Below are experts of layer 10 (counted from 0) of a mixture-of-experts language model. Rows are named down (a neuron's output weights, with its number) and show model dimensions 0-255. Each number is 500 + 25 x the weight over its row's rms, rounded and kept within 0 to 999. Numbers have three digits each.
Before each expert's rows: "raises" lists some tokens whose logits its average output raises strongly, later layers aside. This comes from a sample of Wikipedia text that the model never trained on.

# expert 20
raises: "on", "ul", "it", "in", "ic", "el"
down0:498505498494520513501499516448491547523492507430521497461500476499513515468482518500457484497491477545492546488467483456497497510523537508499515497465451510500518513495501498519484503527510495498442467518531497518457486495516474530515520492532503524536531482471523493520479512493543499553467481487496506535484512526469529509511546517496486479536434492515530490502469481521463479504511472496510460495502513479491497496523443490517503511497478496432461502462489525526510528524492480526491483443493508534463539515481493507480449526471506499471556508461483500527496491489507445498546502510480532507496505496467488513453483507527541501508481493525525459523519517516512470444474466530477517486475495509480518497512546493536505562545488522487527557522520518503477519475507509
down1:506512517488464529481461509478472486480531549446488507478520545535494532566522500499567535524557521480476496479511523489505485481493491475521472515526455465562514511494502520523494445493472529544472504468463517482481539473487547470488493529478503514524512551511447504497453523489520446529491502498514484483499500482485515482455516472459490478486503541482476491462477504520456538520513499482546514505531509495504483502460498543496499504508486472503512472471510482494472537489524500523491501505470512462469460546479468492498481468493485498522495508467482537504533509525477516514513491514487490515493531463467548505479545528531492505530544495471499493500513511492497471493515470527516487532499504529498500514502486473515436492535479506488477489485549521528500471530495478
down2:479542501475493468525521492485532494527493483466535519460503535529484481498574483491498508517490517523519495506505496556507489545524490507520531481483494501511494508464521523493509471500479459484515509499512501529520537489519494474512503510541513532497471485472462494488506487472477568527529500491451453488532499481502509537519443462505452509505482537505511457462511526500516453455455512503499473517501500540484518499474552533510496539505495459499485475514547531504508505520542487557472526467495484483511522496532480502519503504455470470480473498498493512482489532532539491529537503543463535478499537527515533473475482460455464516527519516472477500491510516510527452520482501498535501518487522549509483510467496522435490485487484489516489505459502513497447512523486510
down3:532505559489499556535516524486529485557528527497472488533509523493530530466506527503499542472483469491500496523523484484451513520517474512482497505466523489522519542506484547518463461482478508509500463484487504492488491508512519494485465485504470527522497513495461493478528493464511531475504510533497536542506495457473506492489530481439545515510532536518498492502521490557502472484548524557478533500495503478536499510523514483536488533527495511480578507526513521507477492508474547492452514511540521506472528488512521466493512475551463530488537503524489519523450485510535478459443492486480523509500517474487517505507482536479468495501463511510487515507524498479531506509558551471508508485510503528470531540489489505497542487478506520503481515520534530499529507533518522
down4:551516487456511455489489521449498511486491516501515501478510512472482504494498550507460528514510510508530482491492508494493494466509550458496501490498484542525494515531460508513472516528528498481544473435509512472506478481478450542498490530525444495506519512507505505548490484472511480515497539516484505468478511529521496541480469515488503511526490461508547485491460494514502470525504491479494506506496492539457487474519515531487521487489526500517517531537493530537508513517518530508492496474492510447487478565512477477515540483584485506521541456470527516534479479542503502474538511465518509504506476571508496500508544534506498540509494489471527508489494533463529510539451537489503517513545486479506518493464461468492542438494489515514511496516496501492508474473484479

# expert 5
raises: " and", " to", " in"
down0:526510464503523535461477480515479522478519541508514463516516493548467492479467500523489490528515495504491461472503514503502526511497540556487489495526474527477512519492505515462487523516518557547462515443562508515531482499478526450485518516460525526472510496503505500485495461537525476522510498534485502480502506512495520508517516529519477466467522467492514481496538471488536507480464478505537500539528506523504515544445523477454492495527478511519524502501534501476469489513504531541518515494503511508518528529520495520519526538526498446488500450498508528439456498492479525494535458528443475491503510484488493517456519529480468530444496517511499506476479508483477504487483474498565512518474505494535487504447533558494487481522533502490475512489479538498479491477510479
down1:463505467515509510528504499484518461516491469489455484496509463481515503490553495488471499522447478510464520470564481472485510481463485506476531519497542495489507466495509490478541524524516516534539550508520523482495508500482532507498496461484532513513512499500498522472492502506504474456485472455479519554524473498512512488514510467510488480450486505511482500557497487506458550513481490482502525450545510506494563477528501498504453510498490471493466508503500481510462536471480502495521488544508523508511498514451507518513508485435489485470467513524485516493509506465451462506527505496449440491529545504534496467491518497490480513475522518504525522499462523523486481498503489476491520463496508497525488500521536542509545535521522511494488486560472498587526500528476505
down2:473501491465452574526464546511474499489515542471474497489540515508435541488530481467492485488465483470464499478505464542475468481534509492506532526457492543475513468525497494507492489508480490498510499502534487497480514523516495507520481478533462526482505535455490520460528562471494483467512505493455459519524475501476558525497511467524462536504513508544504489467497531509505519490461517497496500507521487483483470504500506479454488519528513487488526457493485532526526459523503482502502520551477506508515482524553500518486426499523526480479494529510502521493538503465476505521494502456469481534538526498503508464530503489472470473509529554502504526498496504509470526504488495469490522520511491506502497563477493522517495450509529516511503507490448487528468498514478478
down3:500480510503493533505456506509481488476530557520510494512511528509489534514520488523474535515549514518458528503497496473485456482520495512430534487427479531489500519506520529491519538539496513517520510497512512511494545474535559497524479500492487497447478514521525511495509473480521503496468502526511498460479506505510484543528519530521485484466496470532483484516474463476507524472477514499465505514498528459453493512547508533574504489498532523458488480523480523493533485481480500538474488507494473510486494512491501462547531494521490525456478511492485521530485508508512435507466490486534506460542494509527503459496484556522513538488512476515508509480477482533519501495482483508485525458439479498509475447495534507468503470498484521522505543443514528515500465523510475
down4:472552464520501507481453508463545500558505473528484489510494510467521491542501470487489519473452492475502440466521509544468503503514512550536473486573507463552482489467475500581465451515499517498510540502487497459511497492536491520507510542518513493457514444512455474501542496484501528512479468486465533480513521543447504523472500518503502522477479477499508490508513503501540503505492515446493525485498521482469526500512486510513545486518498494468475486511479524483485534506469509516510481545525546544482507493460500539524533474421488522522504523497497470497483510496525498509511517477519494479506496533449514486521495499480460500503488508492495489511464500489523499514503508475512534506493488490509504506520456504501456526526506498466475505479461487466458491518495502

# expert 23
raises: "at", "am", "an", "ab", "ol", "ar"
down0:525505501498528496477496533505480486507491485521485556466440522496553527501483517540434542517474488492493540496529499515498512527506514511486499525476525501502518480472512498514506522515488573515526502465537468501508517485539517496535507494499491451544504474498458558476486520513505470504471478515461484502482463488532501512516469512532449528522481478478530501512500522481503529506473504498476543468501477535495506515490502530491496489549471505537468488511451542492481457556494474536510545516502481534476516488532503474471483535469509483468443525490487501524517472474506506540493507518498474466521530471492523535536501504506471468517509472521509452479483461507523479453504485486515530469496514505518498548488532469492450525465519503508503477541492469551511489517503524
down1:540490516486490505538506526490502515471518521494471529495472484517502509493495494503489497488479533483512497519462533487513431503475557464549503498478485458497580499514511520478503515462497546480474513503508495447542530481510539518542524491461460491502502519459475540515509508451544484547466520489498471535495513492493489498477522469515543456501475468526463522518475518532513496497463540514507498511445499510505496490472511483500551495491471518508495511506467460517483486500522475523541510485458577509491523477477490526496503507514472497539491518527530450494439506438487506488495510500464510465486497518519511487478494487553547490515513510487522462441507478491489498503494521482510498495512518486483507509484516489481489504478525498495472522456473495534494489460452470
down2:508488493494500487500497500502565522511520518482503527496499518536472454498522486464529493475452476521479507490482515538485497519501501523482538510460463518531453548495471465504492460500408521497519511550520490517520557488528517491474490516560544452536520537485463489536522514478502461486531522501468542482527516490521513495486490506493503530477477486519492471522526477512532486477457531483528507480474497500508509513477517517495494505519475495485496521455488511488492499495511486506454483518499471469517528491514493515509458522455485525439525491487474541498516536507534435517500497499539520466511519469472514510508516493474493494524550523491500520541477489519499510556496460478491503517525534526515489501433514486513462471497537494462548482517514507455482493508516491
down3:472510472543465531496584485504509502510480482509485513526511502499498491509529493471530484515545492507493490518456503498497509441449468531497485493465520489473481529518498467474468456491488543473535526522494476538519534478504545537495535465516517506471482500482533501497494467509450485469524514471473512488446521503491463433496496491476525524479504517483538507532501474456554508501524454484496497480486509508490462539528536515506458497489467480501507438461483525499526501468524515507520479519504513461515498517480470504495487510508538528523496537533533513521517501464518494511468493507498498513508498510515485499467490467549483474488444503492501485501458499489510498526493486453465479538485536498470513543478568506471532482522476504493498481493473519468488548482483512
down4:479495489448533489487509517509507489494519430548441483444494536524488541483500504484548496494516458513519405502501504516477462503526540459488487478463484510500488489474500498468474463476522522504510479536503530499477454533548478499457501510485490550526529525482511483484527500530525500507530495535519557460470530500499497475482474489502506473485518482510499517519495549492494510496519504497499470542477491501462513483518513488498535504522549518519498508471469479502475538499511495493509448486475527497488512488492462501482535464469489536485524523504502516499525509475521506509510520480536467503504474475501478494470471537455498554514500462494488482494469533509530548433471508511493477464504531504522481487513460516513533501447524484512475507510466501489482475488533480

# expert 14
raises: " and", ".", " in", "/"
down0:473457490471495470484451458496532522453504548526479523514533473494479478542531487472492508455512528443481504517516499512540521519519509512536572484519462497483488462491535538500515466484492493507482487509509468546506464521503485514509547501533516491539491483496512485499472482482510509466481460530490479517521485477495510510511463485506513494471494525482468535477493444591510545476481498527546483479533484506487528477458482494554511494519522501493491495517514496509470501483481515485478491467457554485541513511482512525508506571473525510469513506475520529499516506509508481491525496524505525514511498554455522488494503503522477484496486523496460485529477486539514531527545529522512498508530500493525527498512501498466474516529471516498510464505495498556507512500558482
down1:515488543423499510499506542510536552511484515554474498525486480477501543505476541542516478480509467499482504511528559460493500502488485412500530495517483505493494478522468526507526450585499512502510504500524495522500469508507496486464481488508503533436451509491474485492486474496505490457496535496464460505523497468516482539526498496462524509511517526499540481523517503477494521500501512536502474546498455517509492535516476523452492486514533498496507477520502477479505518510528538508505487503486512552477517475529510497539492512531538493478467540483481491468504494480519505481510516509474534463451466482461471467491530509533511522515491484468473507480509522504486555535458528482503467519476489550522536504479501479487480502511494498494501466488491493475479481516538507
down2:491510525469488500465499518479473507518540480515459492518521425515497523491512509505526494514498552495538512485526488516491507521510532503515534502523542496465540478492507510506548521474507519489511517487578506499477516517478485494548480507478511495519510486472477546480508529454447535511469516530501494504480522507515510508463510500511480460498506481532534541527534480461513467462520540517527463521532544515534507466495463485453499493452504506478530421540470485532525497528493548515505497520562476517526500513497470471522450451495498477473511523511492516485480479524526514503498497507497514497498497525470529475475499524476543457495485508491470470488521482455513506487518497471449503491504528503476515520488440493498503542480465494496547518501506483478521470522482493
down3:507523465511460449520508465509507498489467496492483484497507464511480471481493512502463525483492502520505531500489482493496492521498492510484535444520523506482464508493473486503501509522510486539515503485517468465536502523464462495445485511496482481494521479498489516512466465504537497490460486514478509494504455488471461502488533516519536546497511507510508506546534526552479492507545532488508477490536493468535542484442505510472515477531521498486485525482500528528510503490569514512480518521515471493530485498487506466444509495506502492539501518528548552521447509467479495494489453467489474490488502482482530497519553574518488494489499482497476520503480472473498503489532480448457533468532522500498535534473535461478519543491508498453500509507472543477490432531501541
down4:509475466545501475529543473500519464492517510543471486495514474509475513480484515538507478552490501524558511507489459474510502506459504565510471467503502493526506492500499530445496475505515492474508513482520513525526511519502494520508532490508513497485527528479486554525494469487474489518500510479521509491508524496480498475527489481519516506500524512466488458465489481529505510527448459481491502478513517516489424496500468523519470456479512490479457497506561531520459507450519540488523474486487463485499488507517489469471534482515484459530579525467535518465462501528487536513486466497518456530457473505501564493487494521489507491466522521508531528524483504524484480479498478513490518515478531483478509517487505473503557485526467484473520483506453480540481493538536504

# expert 19
raises: " and", "s,", "s."
down0:520484468497533490534541451491505506507484531500506472507475504504480466468518470507508496522522477506485503485460508451472522484536519508464524482482515484511513523546497504513479453453512501462488490490500491503537549449479450523525474493484539507497507486498492476476522454495501459509516518550500499480527560529506496520483491517483472518570519486472526475505519548495518556485541487503464506518485522524518547457489514497532489481522487529479515471513476516490547454503503466511487441517525515476490503477492460513500500526483511519473488492507546509471498463468550526518540479498496459475536501485487533475508465531515510515495507495461516504518552556522511476492452453482505487540469498561495476495500515456504480501498492478501480517491506498505499483483470534
down1:452541541538493516526478519496524517472552474461505486549501504545487469488481515546505557464536511506499494539489474505515478499487532478469488488502504502468514517468466500484526488486514527496479468464479450482502506482483488492506503544512526510483497498486506499495508511464471523492485509513481499552494508504488509510481512499515496495499504490543526470488484495500529536486501530477470501535514525546498481533520520525465549481556536475498501484536459496454474508475458503552506516492492544521506443484491523515489499533538483551503492534487510519477490510515444491495541501520483461529515478522506490507513498503521489490509460557497476479533535464482517483496548509500525515525497478480533521502475525544556507427514498514433511473505491535498493496450493507
down2:504519540461480522496481497465502496471513505487499524510507505526544464508462503513522494506490501477512527455486420478530462493496491446499523500514521482505530474439495468498520468514488495545523516512499521504510560497452524503515535503510529517499480519490515486481526473485516530488453544495519544530514459480554475514503445501489488483445503522506511514543467517505493472495502504534494508483526493492511480488497504470475488481507518515517527495543509509476548524473503493458466481498510510490525521509477473529505463490448472489467445507497509508484480477480498465461460513518475506507506545523519497516492485476490504498511505479497541504525487425481474489461525492452459526477458513445498533563468534467489502495488506484505506521516454478533477506466525501
down3:519532521484485431497553527502415499505497505457436521519482462482449487498508470486514490492507481476473497482496506518484502481493533449583481526509475534477455505453496503460487532502525463469472463485553540515491511489468492504514475499515469522490486458515555499511471503435466470521496447476522517482478530502501521478512508488491478510488537456486505530477478533484490475515505516522532453485485523511505489526465482503461501507486520466527502483502511502532476485492531485451495526524436481551503540499480491490529462471533518489523514479495475511483527529516504489489476483507534507523520475458487525522536501515485506464491466507498516501513468530488481500470463515500497482527507489504528511454511483511485474482509516491506491484499470500497512500520512485
down4:475524500502523505531531474444486494470479489418519527494461531515458520514475476461501488476517478518457510463489476498523522493481521513511485488461523484509507508513477489494534512498473475509511524500512513497457498470498475482509509464550513471485489494522468492414539530542510484493483537514488508496505486484436460511491533481478512530471534529511466501471486486504519526500506504501501480450490459507487520473488554504513507534486496510481484481534468514504558498488485498510499504469472504505505513488536455521505507517457474525490472498496493464490492506511478449488501534507456520493505508473464494486538519489492470525460505466476511519477525510500531494503459525485495429515524483545496486516532514454484514460567514522529495523497513469509530445490456487

# expert 18
raises: "P", "\n", "V", "S", "-", "|"
down0:520477500491501501489503530513492456486507511492531501512519523506509466520504518500485505455484514539482550482527474453507497494475510516569482446487456499530524495478514501494531508527501449471508521478470516476529554515534525477452530483520535474506481497449460469464488496506517475483509477490512519493509511489529459511550502542479474484551474525506491517544519495478541539476516504529508465539454503503503498495526512514475517548526502526554508497490511481510479510487487506464519518513501532532488484493499502503488473473498527475464502514516500502544496487470515548558502507502490484449533472504530517536513449497483490491515509566472502491472506526516478516497522503523506497500537544519482485459510484469486468527447445503447502495510494499474499567478520489
down1:566441505461506475506508498470509465515496482480520504471539522498463467513502515507514489518498477513494511515533487491520474517481534484479480480480469490506529530513520492486494524494525546541472540486498491504505452464538508488532494486495519457494487494494424483545475459482490493526504479508495525512491463515526495485510527495525495509496494499523472480468548514490493502493493513464543507548530517489506524457539467501496558540533506509531537480512456483555479537482516490497483514487506483454510522507516540512483522465556528496533486468490484478498523535548529495469491482501469486465468489474506476507471472499484491466489484527505501485539497508512524489529503518504522537535559523493464489442499477466496507490456486500468573498532495532519533487476524502
down2:517469453508492470514494488496515530517491464491492548540471505498487486514471481507511476444512491478481510516478549501505526491541492494513519544522482478487490488517533520507465482519458507430512516481504496466493472459496513510505477503473526464522484462503521495519476529528568467456533495522448486535524484499529481454463504505495514485505467500501500510543490516524479534502482477486499523494470487479495524512509472502510508460521541486502481506496476522519520492450468521481469524477489509510483507460530487534498501474464506496532484488490480496487492480471514515538480490506486486490526508548499464507532482459490519491509476481535470482527532477475525474490542546471421493468495476494492488594519539482492558500562462479528494518482510483492494510517517484
down3:546510510467526460495521516477499499523495472509484532480475542482490524468539475447482539519518468493528539457474509533455500544511468450497484523472517453491474520509470550501509525484505501517521561520516484463488499490474518501530521459501502461468531464493482459512457506497465488506493515527493530490508494505513536503524485488476475486473489489461539521508508511513510494487522519530501538489517483516503521446511481497474480508495481521532484452521540492486536503503494492505513518507483482530471509516539530509474518484481502483470535511536535528479506516530531471493542489482501512469528511495491470527477498494578489458509499471532484482464471509483504496500492504534507530500501498521560486477569476497481453519490481515433490441510484505504508446493506488
down4:482484494529492501533513510498506516521513521554445497486520543527513499490481485476487545502542561504510514519494488494513495515487542498456494452476462537503470477509510489489570493489505511469459519489505511475529478519496479472508534514496496521521506499495494520480485452497501540446505466526474537495480487506480516462493506496526490516498518554489481475495542481517477478533526530473511546514520477466507497507474468506484497532492512505480473494545527480462458496472486490486505496450461485490484524489498515490490438494551511517462477464503505468537457504534481469523515532456483479451463470513485504512480494524506526507511554497505484507476457453472476528486480478482509474505471457511509506493525581502492490476487508538489525461483512528519492466503447504

# expert 26
raises: "ann", "ad", "am", "ase", "ud", "an"
down0:485502492557532497473481522506538479514514527505505470486478458471521490514529475536523538466502554525482504539478472481506485495534472515480532510468493503542483479487497534530475497497448465476540519504501508500525494515451526474506487480534468499510507532534468474491506479478465530460509496436505534509494487517496536482484477494500482526476467512504488511509550509510531564466537518526491501526467526540492479491508505518505531496513494556525519519479508503448510543501473504472489497522511524527559540497485469490476488474478506478523495497503500504518514496512512531462473484557528513465555523464487522543512508523510485515450529488520497524520528519461479496549528523533500491499521497495508455501471438495498507511512480513512522519523452497489548486523466473
down1:488489459534483516495457512493508520471516492457498508527556514520505507531518459553497498509552474519506524528498478528512517558486461511537468516500490559479510502500510478541454464531511551560463506469495515508458506490491484501498475492481468503543512494524509528529459505470490544482545559498470524499477496516523477499491489481531472514520510500465493509544529523497502488493497478509526542439479490512484514536476502471485471507501488479495514501499450518508514513458495470474497469502491496521508532455532501478504498480517477490494500477519519528561509507454467451479522491473507503487540507443490507505515458472463470504510542494505470558487514480525508452496488520515489476487483476497508473485480477500477541472486536468514477534486518493465513485490534487
down2:511517519523505533519502508496477513551434484496507506515528482499508530502495509500505470513541484529500473525498477520490520509500516550445485485543479540550453545472528468484463483510523472484481505463520447486530570490477517454513489520514513475517492492495523529504477485506483456498488518498477517437520487475485543543515532479468512492516512468525520469457530477523494503485524502502501485520523505533480476487496489456489484485489484502532506495475493518528524535540490527499484517489489518507507495518493509482501520482498498546468512520521525484522496510500459533494541476482533490496542528507482532492521504437480473508523528511499432494507505417525540491494485483536509480479511530526502533519480527550493500482517533471459476504463502482464454487522488467
down3:475541481480516521530509576545490468472506482516492508526549486504524497495487474475571539509487490513511514529509472511461527530534513508517483502504515482475468471478485501514539470481487524517495502502499465494506526523504501484514429465515478545482522475480511512499543494498485492504529498515490507457490526490491495494501503494534485475526525505483505471498529486493519461457481443499489449513481548513537520474510507495494522501485546512481498521468521470472522545534513471524482495460516495502509499466498538508504488474439460523532530482472490472506492487552491497489501479498514480499502464522492539509527490510452450507488467491519519477509553542478562478501473461521538507471498506505536481483494495551458522461502485488480453493550463500516480534511486509
down4:518488487474506469488491488482536519500499525473490552518507536522518536495561496472515518536532518506482508503491498487499462518485481500474494490470482530481467490460478469488476524457467509491494463498497469514462445480514512496500496507520495514466508478546448508494533473509523474503501470553527489505506507446505466539560494482567503507519544484525487499486503542547488511493531490480519489505503459488459542488533522483508560495492489484499500571522538481551476482502511463511474474517530497487547481483477513504485456520542513475526478517478516492487546515509463546538498479478535456479489457483486507490503478471496533481501489517488504466492550491468514479487487501541498459482508490470511503563498498506539485472503497508472477531526462513486508486497510492

# expert 6
raises: " and", ".", ",", " in", " at", " of"
down0:465498528557505481500478506523479493473498472484508451469520507494516492473522553541511544487505473534500533498501515503532447473518503511455516479491500427478473539487514554470481518490501517487489490493483489532544491537528505541523490480520492513531519526481473505483520526480521474510503550581517549480512478464511502490534515476499531509448496495524530536486511504518491504469520477481493438516515472504499496498551517441474470469517509524531453504538506517526505483465450470500502500493449481475542512536513506491565490500483477519484531513528508489491484506509488518502484528474586493494491523493534530516523468496533479542516517502500527488500499500478483503499520496479522521499506495483493470497478498493502487455509508478508518479495524461516538523499516470
down1:529492499471459506538469480486494517532468532524528500512511512472496520469481494470518490513518528481501528534515448516506495469548504503539527528503470472499489543467525476455482517528486473467486481516479475455472542523513519472498515498461535465471530500544511506527485477513505516445467476490458479477500523478496522530526470482510492484498498522556491457454477497486522478486477464497500463473504518422531529476492499546536513504510497479501497521520488498491522529507515488513473477501495482492497485519451465459526461531456538479511514492527505524472476474520502523501501484503525510466524489511460510474520484497557498533509523471480516536487484462527505474466510515519531566532495478476485517514450531524494502462526508464469472517518457482476505514502523520
down2:517434523516518532564541516486505493526485508502501497491483527504497493500498486472483520486514532537495481538537494476494455512491503506487489518489437441520492548489501466476488486492505523490510485450490494497518477503481518456495492471502478469509518524524498497524524422497457471478472474457493527487479494484494537485517513498501540452465490476532501529492518501504495462484490487471496516520499481499491523471507494455479498539493517481493547498525494563490502472484488512483503462453519484469439506461492538444497478548473513518465479478474536503489516499505473441480520500519474559497502512517491508414532488507520495539531475514515530523527492507499518485485494485495486477499488542520518461486499470492487514458500504477474486491545549505471496498473511506
down3:495512454504481516477504471524487514498531483526494513490511503449523480458495517512486535508493520509497468518471527458516521518521493482496475504444515521523446517511502533517510523489524482501493470474466538429500508495491471503530509542497485502510517516524468493522516483478508469500529455500513513523495527494483503506482462499495505463444525531470538530530441515481488513517496485466484510469501536510437491541484497539525509475508536452505546488512476492483510459493516475461503508524510498514513512511466477482518533476538504511486522490488508474498543542488481491479469496529532461486513484494504479494477525522524465523485484517528490496506460460529478559503530499491514538431530510497530432479513468498539501522490511523495492476457544478500518512555459457
down4:554501507504488472489518526536504505488471525432491506516544531507483492507490531521498540484505525477490510507516482483452429468523508497468494483482524448481540480504526523503479471478513511472502504487526523528511482488514491456475490452497495458493527480486451459527500530503504505466490484473470497467513474508527499512455478515481555502485502511495497529481544496479484526491478503500528496523505524507494480485455463511476529506514499482528522494517538496495478490539496535505483486489512531528525560509485513471475547539511545506489532477504490518524470503539523517535508537518540455505524538479517506476474531497489488489538512536481479502539451497456511491528499530526502495474553553468445522520489425509503507503497468467468527526492524518501473523506490504

# expert 30
raises: ",", " and", " of", " in", "s", "."
down0:540501507525512473489475489510504501512528503532498525478540491558512496513509512444474539490465487512474509515499499513494470498499504505480437465500501465499488488510540553546516473501496502483495470470507498472439538475470513500480546556450502477545494459503506492486500512462478526503512477504534512534465475521512487506496456503509495494485517502540520504527461546485461498535516493477471515434476533491473462516479504514490481513476500504494490463486465483523509492537496524518516524531444511473547474497510486482511453522491456503482499520485531515509530522532470551532490518477491490482483504522520480539521522551513514479481511462470473495489500493528481493481490462517461553506491467485517521529519483504530478510500456499480455525492525509498474498521426473
down1:497499487462485534486496493476512477510532509482542516517492491465518475515519480504480493524515460492494478523565516518511558507511500477488510503501492561498485521525502499497491500494486507469476508519538482481498522493531491541509512525496467490490493545470490485525485449447506487511512500531498507484510486509496535494470507517489461478521520528491479484500476532551550524533497496526497542488516472542515491516531487500489529489484513478492557522521497490513457484522508503484519520496506529514475475511516497513505466512538537500507492497505502487558510483485469486527480492478466492469478515474519442459482506530520511511554510498497454487454520505475497454531525496481500584519546477483471484460500599521528447497482510457491520505466490464534564512515487520
down2:535499502510511518476546491483536527494542501498520513487490490526512468501507546542485527519490517512500489498526491511503520505521477477492485522527542448522512507487521513497494464510517511472509536465522523473497499531503496478531525496498467440480495530470549503487483463469481464535502474521525496505519484499511491534487516532495466484477474460532521518529535457551508484496494494476527504495494467514466502482487485467530479530566508523470526553505470477503497517510460499501541509500513554487490462495471489484451507488501504503512529551568519510574505543432500525491460481526521447522503504498541504512504538500519496496467490540503485549518508567462510477488500487464484503514470518535516514487555500494497521480506484472487507513487507525469490476525523497
down3:488469487522475528540523484498511490534469493487524464473532509489535473535503512497512466502526497522486504496471525490521470506539482473534460531540516534505516499529506484453511489492474509513532465516523493552528520539480524521497497487522526486528476508487493546509466529504509491480497491465521494476512504495440497500537508500489488484491510479552479500490501498551485486488479481492475456534531468493491444488445511443499499459504490487494512491508478505502490481501502483488490481487510491501474483438456514473481480517502488505519452460513514520474494484470504525478548529462558545457519486470480513509483469471513488494501511532490540507496472504533518483491474518476532474508493558520481516504479530481495438452519507455467519471490487486505465519423545456
down4:501541532536527467527448519530477505526526526494497501506540502460486479491493521451539520434489477503484541475505484524480478482537484515526463489513489490510473505514508509517471506502498476494466450454503473530468490482505457483485470533491521481516534496520526477490469523462547486497441515503551507476531510481495550521536528457504525476497483445471504464482508510502507517523511504488484551500441455491515474498511536531432537524546521513493510543520540483508520472485462471525518497515499492524482493517496519504481515489539491492537528532510483527519465539483507491514491489488462488473529505506491489502502479509527479484527518487481465478487500553523491462479476531504489479518485495520470514490540540478555499498484536513485469451477488512523508499510489486